{
  "num_hidden_layers": 8,
  "hidden_size": 192,
  "moe_layers": [2, 3, 4, 5, 6, 7],
  "lr_router": 0.00123,
  "num_key_value_heads": 1,
  "vocab_size": 16405,
  "norm_place": "pre",
  "norm_eps": 1e-06,
  "tie_word_embeddings": false,
  "extras": ["capped logits"],
  "init_std_up": 0.0463,
  "lr_mult_o": 1.16,
  "schedule": "wsd",
  "doc_mask": true,
  "max_steps": 4867
}
Below are experts of layer 2 (counted from 0) of a mixture-of-experts language model. Rows are named router (the router's row for the expert), gate (a neuron's input weights, with its number), up (a neuron's input weights, with its number), down (a neuron's output weights, with its number) and show model dimensions 0-191. Each number is 50 + 12 x the weight over its row's rms, rounded and kept within 0 to 99.
Before each expert's rows: "mostly gets" lists some tokens that are sent to it at least half of the time; "raises" lists some tokens whose logits its average output raises strongly, later layers aside. This comes from a sample of Wikipedia text that the model never trained on.

# expert 38
mostly gets: " Ab", " Mal", " Sam", " Tim", " Sub", " Che"
raises: "el", "erson", "eline", "ings"
router:73 60 39 48 59 43 60 37 62 56 54 23 30 67 44 43 34 42 38 48 42 54 37 30 45 47 54 55 53 34 53 46 54 52 37 46 22 30 51 63 53 45 48 34 62 49 61 63 64 52 53 55 54 53 50 44 64 47 63 63 47 39 65 49 35 68 58 72 47 55 46 68 49 48 33 48 36 60 52 55 54 28 49 46 65 55 47 67 51 80 44 60 54 31 51 58 54 61 57 61 41 49 48 63 69 73 35 48 55 47 46 51 43 37 69 61 61 54 55 48 64 35 81 52 33 41 56 74 57 68 80 58 61 49 61 60 56 55 40 46 34 67 41 55 25 65 34 42 62 47 54 51 43 50 15 38 47 51 42 47 41 35 27 65 46 56 77 52 40 62 39 55 52 41 50 54 56 69 46 56 46 31 38 39 67 63 36 38 45 49 72 58
gate13:61 49 63 58 41 56 37 55 41 44 33 53 63 30 52 45 59 54 58 43 44 45 32 45 49 41 50 39 60 43 42 55 43 48 60 13 50 49 49 40 42 67 37 50 61 37 56 50 48 41 47 49 84 33 61 26 34 41 59 54 43 63 48 52 42 67 35 49 39 55 52 42 67 36 80 58 63 62 30 53 46 38 36 73 32 47 43 37 24 27 43 45 26 26 64 43 43 32 70 52 55 53 55 37 62 45 49 53 52 45 41 51 40 55 77 51 27 63 27 79 49 52 48 59 53 53 47 62 32 46 45 60 59 34 49 39 70 47 55 37 51 73 59 42 35 51 59 52 42 52 56 42 45 58 42 30 42 51 40 58 52 69 63 43 52 67 48 59 37 35 51 45 42 55 60 39 49 24 51 31 70 38 56 39 66 56 41 33 45 68 54 45
up13:46 53 58 48 46 85 57 34 50 63 42 53 61 61 47 68 43 48 51 43 25 28 25 58 34 42 40 26 65 42 45 49 52 65 67 54 54 35 59 52 59 61 43 42 58 35 45 48 52 43 42 56 70 31 38 36 38 29 53 48 48 59 57 54 57 61 48 64 47 58 52 47 67 53 91 25 46 51 45 54 50 50 34 60 54 29 36 46 35 45 37 41 52 42 54 48 51 34 70 61 60 32 50 46 46 51 70 56 35 46 42 49 53 39 71 42 53 67 37 53 60 55 76 36 42 46 41 65 35 35 54 69 51 51 34 34 56 45 52 43 47 46 57 55 43 57 50 41 55 26 73 52 17 48 54 26 62 51 45 46 55 57 38 48 38 64 41 64 42 33 55 44 33 50 52 47 41 25 53 39 29 54 40 46 42 58 56 19 47 67 39 63
down13:39 55 32 67 46 73 40 61 29 49 57 51 43 55 69 49 66 34 61 40 56 49 36 45 37 64 49 47 31 51 52 47 43 29 71 44 49 45 45 57 59 55 42 55 64 47 47 58 49 70 65 38 52 39 50 51 70 50 72 35 63 47 61 57 59 50 48 54 62 31 36 50 42 40 64 25 57 36 39 50 47 47 42 49 50 68 39 44 76 24 32 47 51 38 41 58 59 54 45 50 60 45 75 30 20 42 49 46 52 56 34 61 30 55 49 27 55 57 56 32 60 67 27 55 62 54 65 50 88 57 56 42 53 40 63 46 48 52 55 42 46 71 43 47 66 80 35 35 40 50 50 50 53 43 57 38 48 46 31 52 24 54 55 47 59 54 51 60 51 43 38 55 73 58 48 76 51 53 42 39 59 20 67 27 56 52 47 48 62 48 55 47

# expert 96
mostly gets: " years", " %", " Votes", "|---|---|---|---|\n", " did", " teams"
raises: ",", " of", ".", "\n"
router:49 56 40 42 19 62 59 50 50 63 37 77 56 50 55 26 51 44 50 57 58 42 45 79 52 72 55 39 56 61 46 44 57 40 67 73 61 53 35 63 32 33 45 54 65 58 38 67 45 47 43 59 56 60 49 49 43 49 52 44 42 56 29 49 57 71 50 30 58 45 39 52 45 70 47 64 40 40 50 60 56 61 51 49 55 59 38 45 47 18 66 40 27 51 35 61 36 43 65 63 38 46 49 59 59 53 27 39 39 55 39 38 29 58 25 51 32 39 25 35 63 54 60 58 54 58 48 45 61 43 55 40 38 37 66 36 38 64 72 50 47 65 58 43 62 51 54 25 58 54 57 66 45 62 75 32 29 50 50 66 49 41 50 72 68 65 61 45 29 49 41 42 48 50 40 37 63 30 57 62 46 30 45 41 53 43 56 42 48 57 53 70
gate0:53 40 45 53 40 53 30 59 50 53 43 56 34 47 57 42 29 69 28 43 40 47 49 62 70 72 70 56 64 35 52 53 53 65 65 43 43 46 42 37 44 39 45 52 21 52 44 35 31 55 34 39 34 60 26 74 47 59 42 28 40 61 46 60 67 44 44 43 58 67 63 51 66 42 42 73 59 48 51 62 47 61 51 58 44 48 40 43 48 43 47 67 52 48 49 62 47 22 56 64 35 35 53 39 33 47 30 62 38 47 53 41 50 51 41 66 71 26 47 57 47 28 48 50 30 48 65 38 42 43 46 61 55 26 56 23 48 33 51 49 38 55 30 54 58 59 52 58 61 71 69 56 27 62 31 40 53 52 50 34 32 58 34 54 54 53 61 74 49 51 47 44 38 46 57 22 65 56 37 60 47 59 45 31 73 64 45 53 39 50 58 57
up0:33 76 37 45 49 51 26 69 48 43 41 63 51 34 57 73 36 55 42 69 44 66 30 56 62 47 73 51 63 34 48 44 42 56 43 40 45 37 56 54 38 71 58 65 16 74 57 37 35 39 46 48 41 43 40 68 43 65 59 48 47 60 44 47 51 43 43 47 52 59 63 44 59 49 30 53 60 33 50 63 50 48 73 46 31 53 44 48 32 36 35 56 50 50 52 45 44 32 59 46 38 29 64 60 36 39 42 45 33 45 37 52 47 47 44 77 65 35 52 62 46 63 49 51 44 54 65 22 54 43 54 81 66 46 58 41 65 48 63 67 38 31 46 39 62 49 51 29 49 51 53 47 41 54 36 31 53 64 59 40 46 30 29 51 43 47 62 63 55 56 42 36 40 55 55 40 60 46 27 63 38 43 37 61 66 57 60 59 38 52 22 62
down0:45 39 57 47 53 58 39 53 43 34 35 35 60 58 46 50 73 67 55 40 40 76 30 60 48 43 46 47 60 29 57 48 43 58 62 57 64 31 59 54 74 42 59 58 60 44 36 42 41 50 41 62 66 33 65 37 55 72 45 59 73 41 44 49 42 63 55 54 61 67 55 60 75 58 70 60 52 43 43 44 34 60 28 48 54 41 40 44 56 40 49 50 49 34 54 75 37 42 32 64 49 23 54 35 55 67 50 60 40 59 48 37 61 57 38 53 30 42 45 47 25 50 63 46 37 36 63 48 57 46 41 31 50 67 65 50 43 49 48 51 64 53 31 30 48 40 38 58 28 50 33 53 53 74 19 64 60 50 62 24 55 63 72 28 53 53 44 42 49 52 51 74 56 42 48 47 54 56 56 60 49 28 69 43 50 55 55 67 30 47 64 50

# expert 153
mostly gets: "ou", "é", "á", "ö", "ü", "í"
raises: "c", "t", "p", "st"
router:33 33 50 33 44 43 45 32 50 44 62 35 43 57 46 58 51 49 68 37 52 43 51 59 51 42 46 50 35 43 46 31 60 63 44 47 42 33 53 59 48 48 41 30 64 38 56 59 56 57 57 39 55 35 49 57 61 60 46 45 36 45 43 59 64 34 56 41 41 54 40 51 38 54 55 38 47 51 57 32 44 68 68 36 52 59 51 71 57 60 64 48 64 26 43 22 39 51 22 59 65 31 54 63 54 56 70 19 60 61 58 62 45 48 38 32 51 77 51 58 54 60 50 66 44 70 63 60 56 32 60 47 39 50 56 60 47 58 60 55 60 31 42 55 56 59 50 57 49 47 76 48 31 26 46 51 45 60 73 61 30 56 40 61 46 47 80 53 63 54 50 59 14 45 34 53 68 47 63 63 49 26 67 42 54 71 57 72 34 56 40 38
gate0:48 35 72 34 53 46 35 62 74 64 52 45 29 40 71 42 50 68 60 47 57 42 63 57 37 52 43 52 47 53 44 40 54 34 47 52 37 52 67 45 47 67 47 53 36 48 36 37 62 28 38 65 41 57 58 34 55 42 47 51 49 52 53 68 54 48 55 39 26 48 40 60 51 49 47 48 28 40 41 38 42 52 46 59 51 24 39 58 47 36 45 80 50 64 35 26 33 60 46 52 54 49 54 53 59 59 69 36 45 55 59 58 55 45 55 42 58 43 56 78 58 62 44 53 44 67 48 25 31 56 74 42 58 55 57 47 62 34 60 21 47 52 31 58 38 49 36 51 40 48 55 57 44 47 66 30 70 47 62 36 43 41 64 47 75 34 53 55 58 53 48 63 27 51 73 51 80 41 59 63 30 53 31 46 44 52 55 72 29 67 43 73
up0:56 31 56 39 51 40 46 55 83 47 36 55 41 27 64 53 48 81 52 62 43 48 52 63 45 41 35 48 29 59 40 28 38 54 63 51 57 37 71 43 39 63 61 40 39 45 34 57 46 24 45 57 53 58 72 32 68 53 46 56 47 50 43 62 61 43 62 51 57 54 40 68 45 51 55 34 34 48 19 50 54 59 62 54 41 11 46 62 49 43 57 48 40 65 45 27 34 44 45 55 59 60 66 38 59 63 65 49 32 64 48 36 57 32 52 38 61 47 50 73 58 47 48 74 55 44 48 34 45 35 47 42 69 54 48 46 69 52 59 22 48 46 29 69 50 34 45 40 49 37 52 55 58 39 64 46 55 57 53 51 48 28 50 53 62 53 62 36 56 69 43 58 56 57 77 43 80 52 71 50 48 63 46 57 51 53 53 53 40 57 65 54
down0:65 39 23 32 60 56 63 37 51 54 48 32 49 55 30 62 58 27 52 56 70 54 33 52 46 61 60 53 17 64 68 45 58 60 38 48 62 31 60 50 56 52 58 59 48 63 69 66 45 55 57 30 38 63 47 18 47 52 43 45 70 47 49 72 47 47 52 62 58 42 32 68 55 35 43 55 75 46 59 60 55 48 66 47 28 44 59 52 54 53 64 59 49 46 72 57 77 50 57 27 50 87 60 36 63 62 57 49 48 42 50 48 63 61 66 54 59 43 38 35 41 59 61 40 52 32 34 47 43 52 48 24 33 57 52 25 41 47 35 38 52 46 51 48 51 66 38 60 59 61 47 58 52 60 63 52 43 19 35 55 63 62 50 47 54 71 63 27 56 59 56 52 44 58 64 49 68 44 52 50 57 54 39 32 53 54 57 45 46 45 64 51

# expert 33
mostly gets: " Preceded", "°E", " Coordinates", "″W", "|---|---|---|---|\n", " kg"
raises: "que", "ld", " |"
router:58 60 35 63 64 71 28 40 62 64 39 48 61 53 62 31 44 53 32 48 69 50 64 72 48 59 51 61 60 48 47 41 66 38 49 53 45 61 43 60 36 35 44 55 47 42 28 51 65 51 55 58 40 65 33 52 49 46 59 59 34 40 54 48 68 57 42 53 33 37 59 42 50 54 59 92 47 53 56 59 41 60 57 35 46 63 51 55 58 33 44 52 48 40 46 62 47 65 52 62 52 46 69 75 77 44 26 53 53 42 54 64 32 53 64 42 44 45 43 57 54 27 52 47 46 44 42 60 62 79 60 73 49 44 58 45 57 27 48 49 75 54 49 59 18 53 44 29 46 44 73 59 50 51 52 60 38 57 40 56 33 55 66 73 50 72 29 48 43 43 37 51 68 66 72 44 68 59 50 47 55 45 38 56 59 66 54 35 67 60 58 51
gate4:43 67 58 54 63 33 54 36 34 56 41 53 46 55 51 26 59 41 48 60 47 58 73 58 57 90 44 39 35 83 47 67 67 58 27 42 34 38 60 53 50 45 73 45 57 64 76 50 49 23 36 64 60 55 41 31 68 48 47 43 40 50 53 47 54 65 51 41 37 54 45 40 58 52 44 31 79 47 38 47 44 48 47 35 51 63 43 44 58 61 44 60 41 47 47 24 72 41 67 59 52 56 47 62 79 37 66 51 50 31 59 39 65 57 48 54 66 57 50 49 54 47 38 48 59 46 53 38 46 33 52 49 65 49 30 38 35 33 17 55 39 53 42 48 54 51 40 24 50 41 45 59 51 45 56 63 84 51 54 60 58 42 47 57 50 54 28 34 44 58 60 53 63 47 26 44 39 48 57 47 45 45 45 56 51 51 54 57 36 69 58 42
up4:48 57 58 46 41 32 69 37 44 65 34 56 66 36 41 48 58 32 45 41 45 55 50 54 54 96 53 38 39 70 43 69 68 43 25 51 40 50 63 47 48 51 47 40 58 55 79 49 49 43 21 33 50 38 31 48 63 30 55 55 46 54 61 54 55 71 60 34 39 45 35 29 45 39 41 35 46 40 28 49 49 70 53 43 33 62 67 51 59 50 64 52 45 52 44 29 72 28 55 60 46 52 34 60 72 39 56 43 69 26 38 40 84 63 35 52 40 51 45 54 49 48 51 48 55 48 55 42 54 32 42 56 58 47 45 47 50 44 13 61 46 63 53 53 73 69 47 49 54 45 43 51 53 50 53 64 61 44 41 59 61 44 49 58 38 56 39 56 57 55 50 52 74 57 33 56 29 48 56 37 47 60 35 53 53 46 63 47 29 49 45 39
down4:35 27 80 46 72 52 77 58 44 45 57 56 57 57 29 46 54 42 39 52 54 63 57 60 45 57 56 58 37 46 35 45 37 35 66 49 46 66 34 60 46 43 58 38 59 68 64 60 54 42 60 50 53 54 66 61 12 72 64 61 55 34 49 63 48 41 51 34 38 43 51 38 68 59 59 67 50 23 41 66 34 58 26 50 64 52 57 60 55 53 38 55 78 38 49 69 50 39 66 73 46 59 36 55 44 36 67 58 66 61 59 54 43 52 35 56 40 50 57 27 38 51 58 43 42 39 40 32 46 69 54 48 72 31 38 45 32 37 38 61 41 42 67 49 50 64 36 59 53 66 50 66 45 53 56 65 44 58 47 70 45 26 50 42 65 35 47 32 50 30 58 50 53 48 40 45 72 51 45 44 47 57 34 45 60 45 46 48 40 43 34 61